Weights of a small mixture-of-experts language model, trained from scratch on English Wikipedia: a sigmoid router.
Below are experts of layer 8 (counted from 0) of a mixture-of-experts language model. Rows are named gate (a neuron's input weights, with its number), up (a neuron's input weights, with its number) and show model dimensions 0-255. Each number is 128 + 32 x the weight over its row's rms, rounded and kept within 0 to 255. Numbers have three digits each.
Before each expert's rows: "comes after" lists some tokens at least twice as common just before its tokens as in all text. This comes from a sample of Wikipedia text that the model never trained on. Tokens count by the router's weight.

# expert 68
comes after: " a", " is", " as", " with", " was", " in"
gate0:136076185103138121170139091140103147124167108124126141175102139134143068125133110152124125143184137142120122093159136084150109132139105140129077118116117145136136108148122159109165148190141134118144146144123099192145132204187095169106169091058121044085126074212125146138130078087137079120161141116140179175140134150176168074147155171091131119081150100143123127160156109111120117134109134128099164075118067069114093087108135130161145108159087123143120135149125150145149146071089163106115159091135119164136148101111122104172056116121111134125093112173106129084102139128118091120103042071096123148125081090171112089059138087112138125201192216130113139095150100137170111095129112169082084136085193164129135076097172102098067097135139152057079156090132142109122160181102135
up0:180139110175210101154137156125169130072055156113104112088117095129131137169137141112143125132177091139139132131112176088100169134099139113162130096167152160139109144076123136114117126043143036144104100057105111124131115088092211118100109160171106107138143143081120139120098148189068154124103073131135136116089087090087118141085067075119126155159113153122166134148081134102187121149215084108127060164100094149118118158115147155127095162141191130164094134123142133106055147133170158113107165123156116110142132175148127094124185138167141113131150153117197131149160149123145160096216189117160126120125137148075066144144110156185087109076129087100123128164100132139093145184137141132178169116161114097114151157117076113115126148137133148139189064154097133179144102087097130
gate1:068141143102050091138092115144096169125162118123124086106168149103159062062158205150110118107123139140104109078160128149161127160081159110125148112084132062106161127160137096097153098094076084096084170063077113145128127127178096159139109108100214110145118109123190167116133102069184084127118161169133144129177178176161153106148154126138087186153070138126136144094154150189135145120130141139096159097083152108119173125104115100162186087125117119093143126116173168148119076082114096084123162100187119158092171127206110183121126153117123112149138179128125112142164087147121136109125142102169100128134102100169110166160147061104104194124107104109119204159154101068092133092155103121140141123141103088143153082195139125143154139177123132150093135148183106179122153183137145
up1:117136108118070126119112172189176142129157101157166125107109099126112101130141107173116139154065082199170157111108099124139087132133089094107143110114100162110155146067144133085108118119131124099175144108098133176127150106131155149121153139175140162145113179059107179138070168097116156100129142142155129101108132124155128165176139052112106126081092134254105159112098149071083139147145112144080125128169146152089116104060096132110106182154145150114094149172098122148084096168168139124174196121083112081134127165176119120129110159143137166038123120118128111171110151143094121156117110110129122124069138150176126172136174147167114088120089158086113163116109139152133094147181091125117167069175065112126102116120185128080065092091131138145191153083056179094194123114144116

# expert 73
comes after: ",", " \"", ".", " that", " said", " so"
gate0:121108077102119152125152095123150078175200075044130134104102146193148135126130113116108148128078146122180147100154118156168110078120155135113074193150090131092130150128135140156213158060106124080103104185138144154109134168136105149145164102140155118128126130111156112121159174134131103116110146185174140096117108111115117134091153118085127207139088132174088127126118162165165198146129142118081103118175082115120122087124149128218127127168158128116124068085134111149059154185113069099070116064124139126100153168109123132125087158103200113090126170177081069142117089151130128126101194101133089141104125092096146155165118097131131165100149067142158181142165150101172147121142087111152114147097129108110128129119139154060162079057169166114116096135092130037138146134104116
up0:123088114117152110148159114169162137093110106194132124106120138156130092153087112110155057140152128104111146152142113145115101087184069139162145068132121096105130138116107123098111100156180109170119159111148192078129184168130149143115110173101158183158135090132099120104153066076099116120114165097183154155149114158137144106170118082205099097183135151116176115097150146113129118084055113101125094078110196068168111145122076166108127046066131129185151144226115133113195147112128156113093166180124153090136110132144115105101093134108090202076107042178105178138065111126113082128136061127109169149112138117139145060124117130120125161099112142124180108127110089138143177071122095127140081140165128125117145095107120143140163096120090131126114181164164164134122146077139163
gate1:152133168148150106149145128133092108107141121178185124127106098125122155120149158150100128118126107104160112130118084148182096161104122094132066157136093111121095108159167153091124110130194143071145122053074067163114119122114088118106094180135056184175092131073134097141179196090127151132129201100117131123057110103129093140203109193090074109119148120133143142132106208138156101134116146118082095155159084154107132118152162106109129048111087128111084110136177128208111112074134160213136128107138115108131214169051125134141183136135112157102134127083112129118112110172104142087140102122174111164087058069165156161088139166144148129132158150149145178068166126114163099142093159147096156140102104100139156151129096158148112142147123097145167097115162086076096102158115131
up1:185154106122122129193095057140074135140072150121115159176118158107162155163085081170141087113080146129125133188104118076099142107128107089111180127115161145144093142093096131138082082179123147178126087125096059123116095162067114102144168155112141098090168104133101100128070114151125143091156079119114102158124122179171149135100118127138101216070062120092062114205102171163083092110141161112116161148128136119144116161108184150122111086136112150135161220128166095165115092143114118128117180194127174077118149116086071087132107068133123125186109139175159127122124097143148180092161103173105115110147155112079088149147095122117107167116142112143192131148180136108151135100166098158141038094116134144153130113131163145119142108127182115188119138153144131079120150095117170

# expert 1
comes after: " the", " a", " is", " as", " was", " The"
gate0:157047150075118170117162149138119194063082089079119094183117082129112160177093108087100089149124142137180173133207178129145119130076127113094139080183143112184186142143097084148106101157144120194164067157085102079085172112120159131204115109130109110117110152167139166127157112130086132154149114103129121129047142140137131150113142106084169106116120114133067132159134164063123104108134138217146103137105088147143085088077172153133152089134138136145091119158148065116151151095152095172149085123144134124172052152170112114170060090080158085142157179109107084074111093185165116127167115128145140135135094130095116125059152104101128096086115112092149115112163120163138120120084115176127132128108091140131132109078147138190111118104126144099155181146106148148134148155118159
up0:129177072140140089149132133142097178141104177140146194070115212165142132109135129184156051070105088109077106117080133073153119133145108110165139149152129127147099120137186105116149152124149115041126126202169105185120154117147136113120154162168159122118153057160155080132104140128120138116139165123099164180137162094068158134092070103170143100150106193072143157068183082183158099136167142124128158102146130108097121207157079089108145107168106115095084096084139162148091183132139088102132100148161121084167096110086072127091167168124118101164129136115132153133175118100131090100102120082147129142105119114163141130193144153066098181123146128163143112137100110150148172119129129063136106085165166131153114154158159130102137119071130153139103069076180141102145115092106170
gate1:151205082105126107122102178139113112108072061107099065160175162155082097085106104178179099158109113137195137138135108134138095152080163075065183112170132112157141123108144078135183126124116102163102202097134101104123162144173122218110078077161118123152128176127134158095137160119089118109155159144131184136130112145174125125110109108153088121123052148164138119162079179118140129126138131173112132120141140177098129176133058089135204225119137104153149159134101103199140103110141140094112103095117154060095048113138123133081122166163134140117111109110083123112162102150148118147108106102186077149121088114155102130132141129190082122109142111138172119120147126075085103132112074103148083161124215143134142117172108171133137067122137129114110164108114148168115163108119120
up1:138119097133161098121092113133108099054129187131113099090079090078137147113101169113161105125084173187204098087080170160131115172078066119207167106148114163144137129131115141076167157120174125115097100132133152182115155071132122111111131175125124106125191088184143180106047118143105121135115163114123107135115169083128179136157077107125123126140124152132091070147085119141125129139102130097110153126156138137174090160107164058097117073154108084136114118096154138101098124166163104114126105132135165109193156140070047113168090121159084130136150104115151089090103094103128106106178188148082140156176105138132123145176122170081109116105172091152137129089149125149173114147095172158126161100100174121110141169142153118167135114156134165134126156170080225115069037147129146

# expert 76
comes after: " |", ")", "\"", " —", " Candidate", " ·"
gate0:144090120125080125128093164082093128141146135098072180092132151136103116132137158074141177129116110157149132108125101165104139125135143152118108115138138113136118149160072132116109188131154032086133137085071178100158070080133093142152122146164116111178113100200186107185156123097114133133192148105161142171108141064157111073132140138094090151118116105187130104180201193106154126117195156120114125086089111049113189141116167123149068080123070080153130106120083131120098158136160144181106136126139098199079160126137069133113138128137110111179103161099132154068096095100139117117091063112115157181147110109135127103077096141172159102123077130126121129119139124197106141200122123115070115143092135142156130166146135072104104216077199126143125135132144131125124093106111144
up0:153136101155095111111132121147177100135118181126095092197147101114129159114171118133119136112131135086093148132135153091124089130123151049088156167096133150143118082159124122106170187085120145155127134173162081138118158197056104154088123152096125133123131188128113064136161135128126164110090112095102167126092158149111066159127174089168098209177106107115180153076072038148118077093090132162171113104151103092114119149118105096133164146082148136082170142159104149095179137126100110146175147176097149157086090186182126155113106148150145108141105119138081108139176167093163106095146173109159176150122196131094123085184146153106123116154148153140170117138135122122011155083187087145143093091122151108174109113145152166116135148084083098090123098181154131129086150173140117
gate1:099110171146090174152127081093168134150109141147173121090159120113120068078175146099170076046152159136093160064124157125163097166086157120162091125043197134105127154130092120120140111132115192149191167157075193174118058136134137090138085149019143106084113111101089125162158113136173169169140130174141109115135118145172119116127177115187174107090162111045184188170113127170136181135088136139174106162126150088110154118098117125099119100090127126086157138173178102124131103133139082076109077062134108103140130124080146120132117124125113188150144117146102159137137153194131098139072144129093170130117113098154156147086145105125103162163139100092151124112122096095122103141147132113130149095111107081140158155168140127101120124109151156094121152046111172163141176139107142
up1:070126121071076108070159148128158132121147153096152150137133156076087106124194119080102071112164115140167163115141100141136053214096112102200111199084171111109130101174157134138157078153137142118150134076102093141146075160149130132131094166106190075193126113096099130169087078110135125195130144123088104163153116132131163072143110135162143122144136089185148175135097142102092124099140197125118130094070132104114162097096150098096080143121114129162146125122116160114176177093162118129094100143185123136141183101082144125132097147123105169145142108168101133117124078204159104119137158150170161172172116086060200170106217117106160133107122117164146118111174124119162127179116126141172112182072099113121144153132136107144117104149158140090145143132124146201079112144091150

# expert 115
comes after: " a", " with", " in", " as", " is", "-"
gate0:128158098126140110141147076140120078179084145137150197075104128112128131174159120070122110139080083089137089158099162164167135136094159108129132096108163161181094155127106079158093105164107141161068136116059154144121166132123115142144081153093182127106135114146162134168105168133089168058151118136063136091058095142119181120104118130085071128161169098196126207115129156139117077053156130166100043157152077159113113178157164118108131123123102121135186146137117120157164155117120163076156154118097136146100092103081130141184154167073126150159120126150136132119119168169199156115116118154166083128154101119120153189117098109052107163077100163098139134108152129089130206101174169138099161180104151137136089138133057136146106174162124164130101114131089116102140099117095141
up0:079140139078102111094054161136064153121154161113149148236137124133127184120135109171133190097183134149128132149150191182136117136121099134175109123102170203154125154136159137132178059128113165098090124161149159119066077140100137177103139073121128133158166109128089083134108146117128208112125122110119093096023143140109111162156083134175104127073122089124129110136137172153097119129181145151160085110093114177116104124112137107123110101105096076123118129146140176144133133144108141104152129167074120175117128170162121094068149140143098133119117194120138137098154164202153131152108135091158152141165076134129166149092180080088140092129059142133126113110162099129202158094152113128131169103159136154102115135126123117144173142135072122168125049141178093112112042129140076
gate1:131133091118148189153190081157109095115178096075147138117139204122181121138152136135145150079166171062062115122174145114137122071134171110124125079146109174141109124095070140140121164123113120115104129108168100141136174162124126104121107132128121086170106101125063095117128136115127155135169150090193092071118130141123104087129186124105102131097163090104156204137075172160132097087090140109121109160103108076132124121141118106110150169124114141114185076129145112110129180176173117159116142117158079133128070103117148088144104143144134121198092110146163122049161146174139145133155099117065114152149139183162128136070079219065162123153151117121098145145146092107133109094206140126160164080076176159133131109101113118142076127140109210183147154136133058085090149155178124
up1:107148145135146100082148132070156215112161108161133145154156111112134110183117136124168129100121117105138199136138084144102149071109094151255124078125163124126122129115143159139083087124154134150155206087110104162138129129114151121162080175123130091111127127062156122108076077129114155117103186172084097151070092116167098136116124162048137096173165101185124132095094131148152149151159131079168081106112100151149162109114111131140131097130096140136129135124101133156132159159137175097116105160113119148084154090134137144096112093134138116123224176110108173185108093151212092049117109147205159132093102126130080113158127134157142147118092142113170113090059099140142130181113136123139160119092146050101093125189178178126102067133107121101120147102146095159120125156133132

# expert 33
comes after: " (", " ", " /", "\"", "200", "201"
gate0:182127103148144224157087126136078114157169134149160169120148186135156106150145167173139174155103158118089073171121136119204124080151110178145091178147167145136063143101073121146103126147147072156116082150122104164142116131163144148157147142143133110154099117145098103096072184072142141171187050127128167130118146116136117137124131135056122128133121099101086127179155098129131180093175097174165163047131141159119096149158119170135096114158089170076139148121123073146142139142091134153149147122081103122138148135071162123155093090144140163105160186129082125125127080135064110090083171116141073140136152079111109123106107113147074141121081155178095084123123063118187098135110141113173125142011145170128134131122177156169124111150142097118158117099084090137099082112093142
up0:182137138077154100094137190162072153162131177059110128140106146098123181134187036210073139058154116116080149140136127124124177073130132108161162125136126130108184090100067161147122145097084100095119154137043130117129060105079158152068129132139169149061188143162148108145108125138120223134132132163092099114080107147116134158084151107142130161141140087148216118137080097094134100134123100111128135139103139135156168120119135107192132134105120157081112153118121161088122173134152149182148120145086123175119108171140121147103165108200110167170081147105077147176095160076139170087158098126148164152117147062121115182154116096108099148098171126141126200084117117157096157117123139185143126114124133097106105129131108086094106149134103135149077089132144086118132131149101115
gate1:155130123123122124154113169080122105146195135129128125134131158102103107151125101091140114116134107087194061110085168108092183127134111181137112171130178117157119207066140131116128101070138085135099121116129160129109125104105105126124192117122113152145137118082155149132125134153111152104143153186104125090126126147109118059146120153188101111154183127073130115152153155148103094108115103142193118060175102117078152111152187139125070121156125105120092095154099093094121140125093121173099129116146077155172103116210130070152116186125084130101177137090174151186094120170093174125067077132151131094125147112164104104108087135145218148123068145083015149162121161094110178117122117148134120224113153179158155135153173134077097087138164115161141176103161131134107124081121112
up1:138123132180131111119095135082131194128138132146144133067102139142200130059088129152120109107144110151129131126118149135111165135169127108153126173090146080179132108109062097095074146133150090205142099166121193157117144129110146076189195159170152147159139115106183160139123156176120123132113154145084144150134090164160107147131101132160183161196110144123079114142117171124146111126100061079148133144156117162148102117098121158111140122171050117148081119141138145050119141163135131094123073137157121126142107140078107050151165150143103081110140140098113159166130133140138135095055144115149173092078138111161104071083115105094219186069107111078103154133124091131134190174145077169143114130146128102141158150129198107060140124126123176123089167079110148062115105076103151

# expert 72
comes after: ".", " this", ",", " that", " This", " The"
gate0:079099132125135124102130141165169173119178110115115127085144154083102154111131115131080119135088100121155093134096076144067172097136076121143140115126104145137154115140150185129174142133082170174145102056129140111111132170132176163126134169133061143095120165041115107172155136135113114072105079157101166088090113170137179125166124150184126146087089135114144076131137183100093201117174150125097140136083205151153098126097126103156087188144109158141088048160060159137119139146142152125179075088127092131102140153130126160159145128102107087100121100112121157141072124107195177068144123153135165074092157115145119124126139149141160117072102103082108082072089142133095069141143139105152181200174144094130110110161185117144149176168115195125107130095150162111136189117168155
up0:130126116171135100116130147133119153149122080075124149131112125130118108158164107087113091099103170117139126145153138136053080167121177101126109155164154179141112185156111213146126102125116132125168166068144093149119173136099154113063056109124084134154132097121115117144147102156091098132128137126095159098142142134102115127093120118172060138160110146168091108191125132122158173156112133123140110159142157139135194139114088124160095121155150140104189143074126143180127152139158213142123209118108124122113182093089144102167149152210082142107095130140127147101153146067112084097108171145111164068142068152094121116136117104198132111077061096089052203132128133145154100186200137120157145114090158104136131170124066058130155168172110140130078173116130142112157209107102157
gate1:110114110161098136087081162117159115146139131131114154100086163208119130104094113121116142137181146134122126127129140108120195165134112151110140136191175132117077142055137177144102081131129146171066097118073133109133191152162131127155148075128090134177114128145128129154042153057091110147131176167108101160163075143134175094135177116105113051157104139147131135173092118145158148116218159098114166150136117096155198096122120141133120076103127098108165136158097132158141187117098206115171092141142092208165155115146140159142138156080076145091117100083143114111152119171101012183147122162147071162093168044158122171158124118122124147145146127140109182135153163168113127105139153099108153086109143069113134130113142118143133086201077093138106137136124149114135135142142112
up1:161149139138151130136152174053154170126140179171085146106152168112118096136086144093133154157140096105101171119089094098089184080118117125096150129125175130099148133134069124085156135194087157154100126121098167132104107127064168076123125158178115166168165156108128111106132197138087119140131137156058163129147077115160136140080151109145129105107145140115133125113119131108097142129167114131152123100106157157127185108106135158180158123105171124166173108068132125074163145103102167116160169162104131128090089092160151159139173143123082066107077099151219133157155127119100056154095153153128077147123135117106140134072147114100082115133184100142063087134091141112033144045190138158155122191093124130135156217160171135121095151198101132147087079134127084104103146149135133

# expert 27
comes after: " ", "–", " (", "-", "_{", " $"
gate0:117142108177096104104097149098133157081110163141156105116136118118145150089131073154048125086070129124087155105101104121169160102093200188156092115117087210151174170132112110150180158114099142184097197101066083116151140154106206155116135111131123087149160202068118167133080073140120155111141103116139107148078085116102152118106118088137162128139113082117085077167152118156105148133118149109124161150150135175164161089114103097135138084113070127129177097138161134086167152158180154148100113157137111112179126081150099143103134167100123152117123153102048084115091147185130132160095138101070117102089149158108138183123161176105100101179122143113126080096159120088106079105171163181087106106084193172105158123117122132122157133093143139117120196172174119150136178174145151
up0:162167195144102064157124159134076165089154120177150082136134160116174077170135129089064114122140118127145163116148172098095145130127126100150056183116039148203135135102138173155191132085082061108104137072097092114146149155130170161174121056066112122156097110111169119109132142118129092097138169106128160147170117103111179126138110116149120152053086140160096060154175145107158145132190058167094172089159102154144112136143132147110177092115167164123115154105137136131099179144176098084143078077110153117107110135129151154146147190123157105127138094151139109068106133087075121132146121141109099134110145166116087165156128105109125133093087174069115136147064137103133127221117128147105154164088170164116091108131092145132150132162076140189136141140127119122070119139132082
gate1:142134155078132085083151143143122139127119132115169141143166117205144131171134115157114105137103118093094055184086126129164131118124130144122070145094150159171174126168136102120098120202115185119133112109126100184187154142114159086084073113143196087113092128111101089137138137078121190165167075170146086142049081113156154133133164129129148113170123176129163184142157180054123138138108191095166067096121097157126159061132138147114159115134140113108176131126218113149143086171139073138125077142131112151141115113097119105117118077107104143148080130112106125126178114087134096132140135164139115197093150109063166133131136121121127131159142197172166119077183118120189130125112117132061096143076071087140105194098096113176117090127130132145173113082117080093134115103178118
up1:148145148177095099164091147136164152113167166145150107150125136138174182137162106092136148136080127121109128085127135081169123129164090153080146108188105115109122126106116148122155165162138103174067145143144108114119101149120097148157186153138186183118176132108125143104175100113125128102157111117105178134148088093099176198150117138128137141161141095117053139035123067177123128114132125082124089165208116173103099141148132091055137150128091174092064092134082163194186093094140100145083127140106127106148088076175134110145157121123115099141185085113108046149087178170113118181137131091100144146173194141141182145105079144079147124148072129091140158117095128078157144114110144180093100096157155178062144156082111098121146116165152142118126124138128172149109052112150168

# expert 40
comes after: " |", "-", "\n", ";", "|", " %"
gate0:138144078137066099137141073143159121098180153055159116100094106159212154152144143157082092072087117136158108048153161168144123107105139144099090155074111154147157116144188133149136163133195123150163189124144142180089109083141118085102127133139169160121172189095091140124190084183175108165127146153135164096174100085139140167147126137141137121151154101114079147137186163117117165121123120152079099109107166140164154116061142155137098146149084135126154095078117107114131170130161123104095161134177067110111123112141139145092160100130151108080114087106080116139113114106119071067102153081074057128128099093160164101058125165120084162196072104116120118127111098153150122152105103137112134160123138116144156105128133171061104075127149150073128103158154175196083108134099179
up0:136138107156148066144141122124135106106155108146118093157105115169178168202181154121168080128169144104144103117088119042102140097150140135127162147108112089090186103144113124160108121127142122143095108158181160100169099133085173157135126124012123120118088145074160174117071119117116141149135144094124131114119115112137141131107120139108106154197180075102178126138118176102129159171167165116184113121118156127135152171112143114139157105139084157105118177169116106057052142107164120115091126134089157124106068148123153126126071115100092091042138122108155164077079115155072089091052108091159097179141209105131143119145079150166116163146126152158131126087138090127157058192133142175154130129157147103137163140096216076128102151115142105148099127098145143194154089134111139
gate1:119136125076124119101129163089120111129092166132168077094153104151108134212103138112115155133123146119134109079214104119111076146128141129154177101145095085134091117147130160095122106118084091101122073106149164136079145082141106162094147143169112136161110132064126201149055069159116117160111083123125190132071106136119154154044063064133119115186125150129159153126157128128148154109145113146136114139162098097158155118107159169144087117118057138128127131110090141160064127119085123135116167138118112071124098119107118190117105130090142070135151153129107130129117123191168102193148146118117109128182140101166169104118197145156110134153198208123131086177101118153162085170155160136110179114086176184138144089144137120105067103096202151134148110128180056162168139163130173
up1:118143110128136144130111120123114130105154071081079152194092084142166121111180128130122104183115119181100149138036181108110239197146138123141099103087123140178143124109113127133114156129155161133118129104110095107154146106118178098144154120076113130150153126140102070071169153120214100117123146121171065155206143130073136150140172091134099099111081124128065102078155137123131125144131103129112129151161158157108123131180102102068146153145178100157177132122127100135176097101116130140174093170097195134169137149144132091172190135141098153094133116096124080094121147101110095066140109121174156108110107122100119172174137143121088117139100079108114140143127141096121216122128061120142083128116109102122105158134128143135228207157049170099122153156128202136138108132118134

# expert 15
comes after: " ", " (", "–", "'\n", " +", " $"
gate0:096181100155128184115079109092141132129104192133046115091098123114146149126116141149183086121063175154127125136141095152170108066124140136136149168154090131163128087077135107086133199135195081099156192121139153163084132140148121105169146105148120124086107137182123069115157151185088154166145124089181157157120128166131086154043103097182140089071115127136124115133139119084079125131118112128122092129186157108162091066091106188149126150101131047163170116110206082097132112135106140159146096155088113149118138111148122082122168141127140115104126143152131094132142128071129134159166128106184153151118113108086190093225092159143066142110154176176152080176165149146091057128114079135147103099106133115110121132143111091100177132095150103093148123105120102089157170115139111
up0:136117108198119095122138061109127130182153115140156180110137128130116135115125182079161120129094146118119120126103139155132177151109169116159063163181115100094073122191095099074089148086104100061153070127164141078112091162156118112158160162097109124171121118109162144138154125185163096133147118086157117122134153138149136137169144180182157163140123098124123142080155163128133104144114148048116123159089124112146125081235206100138139112113149100127095100061125107143152149139116132141087141151107163112116158087150096161103149153128139115169124123119155140124124149194053107154154083178085185185132112094193147081145101115130101149139175145199102136092122157145118146190176122085065194130151119096040091126121093079145164169148131134109131114198149139154138103175163119
gate1:133142191046110105118117122070135120114106096115156181134142116031163081144127102144125115142139128065125080146134102086151098153121220088157120164152113148108101160112176172171143113133134161093162124121106113095135048091156138139118185220086068183111112108098156131176117130155121117109112148112109126140088145142118221125071157171096123165155141105111135108131161151158112106091103127120126096097129121104081118140101168119081098116170113126156103134075095161132077159083038146103121210115156133124135105118119134115096150149107139144099113126151125173107119120164160161115169134116093178140151154118168154174101158113171153198079164130107079150088153131149138145168116065169192137141199108160091122044087123151081147118114152162121160110118139097135153157090103120
up1:090180098089102173077047111133064151131127108082150120164130169129127161130104134180127187091101118147093161103138100075140099076108130125081145121114140173127073156141153176146162134210121131129108091103152122076154083062135092082120154152140212185113148161135137158137098127082129200103153121198208145110108159137099155114096161116098086141141102104093096081140170136146137140061150130092119148144148087104085099105078131182115142131117047125098182141164129105144119084139127116166138116113076126067098127163155123098089106093121143119109073177113059116129130087146162141102175137087082143125080160170136175155191087109136143120101134117161149109156155124158143091078099128178153143123090113141118151074131159188112144088119101176126117145151123153120160136059137163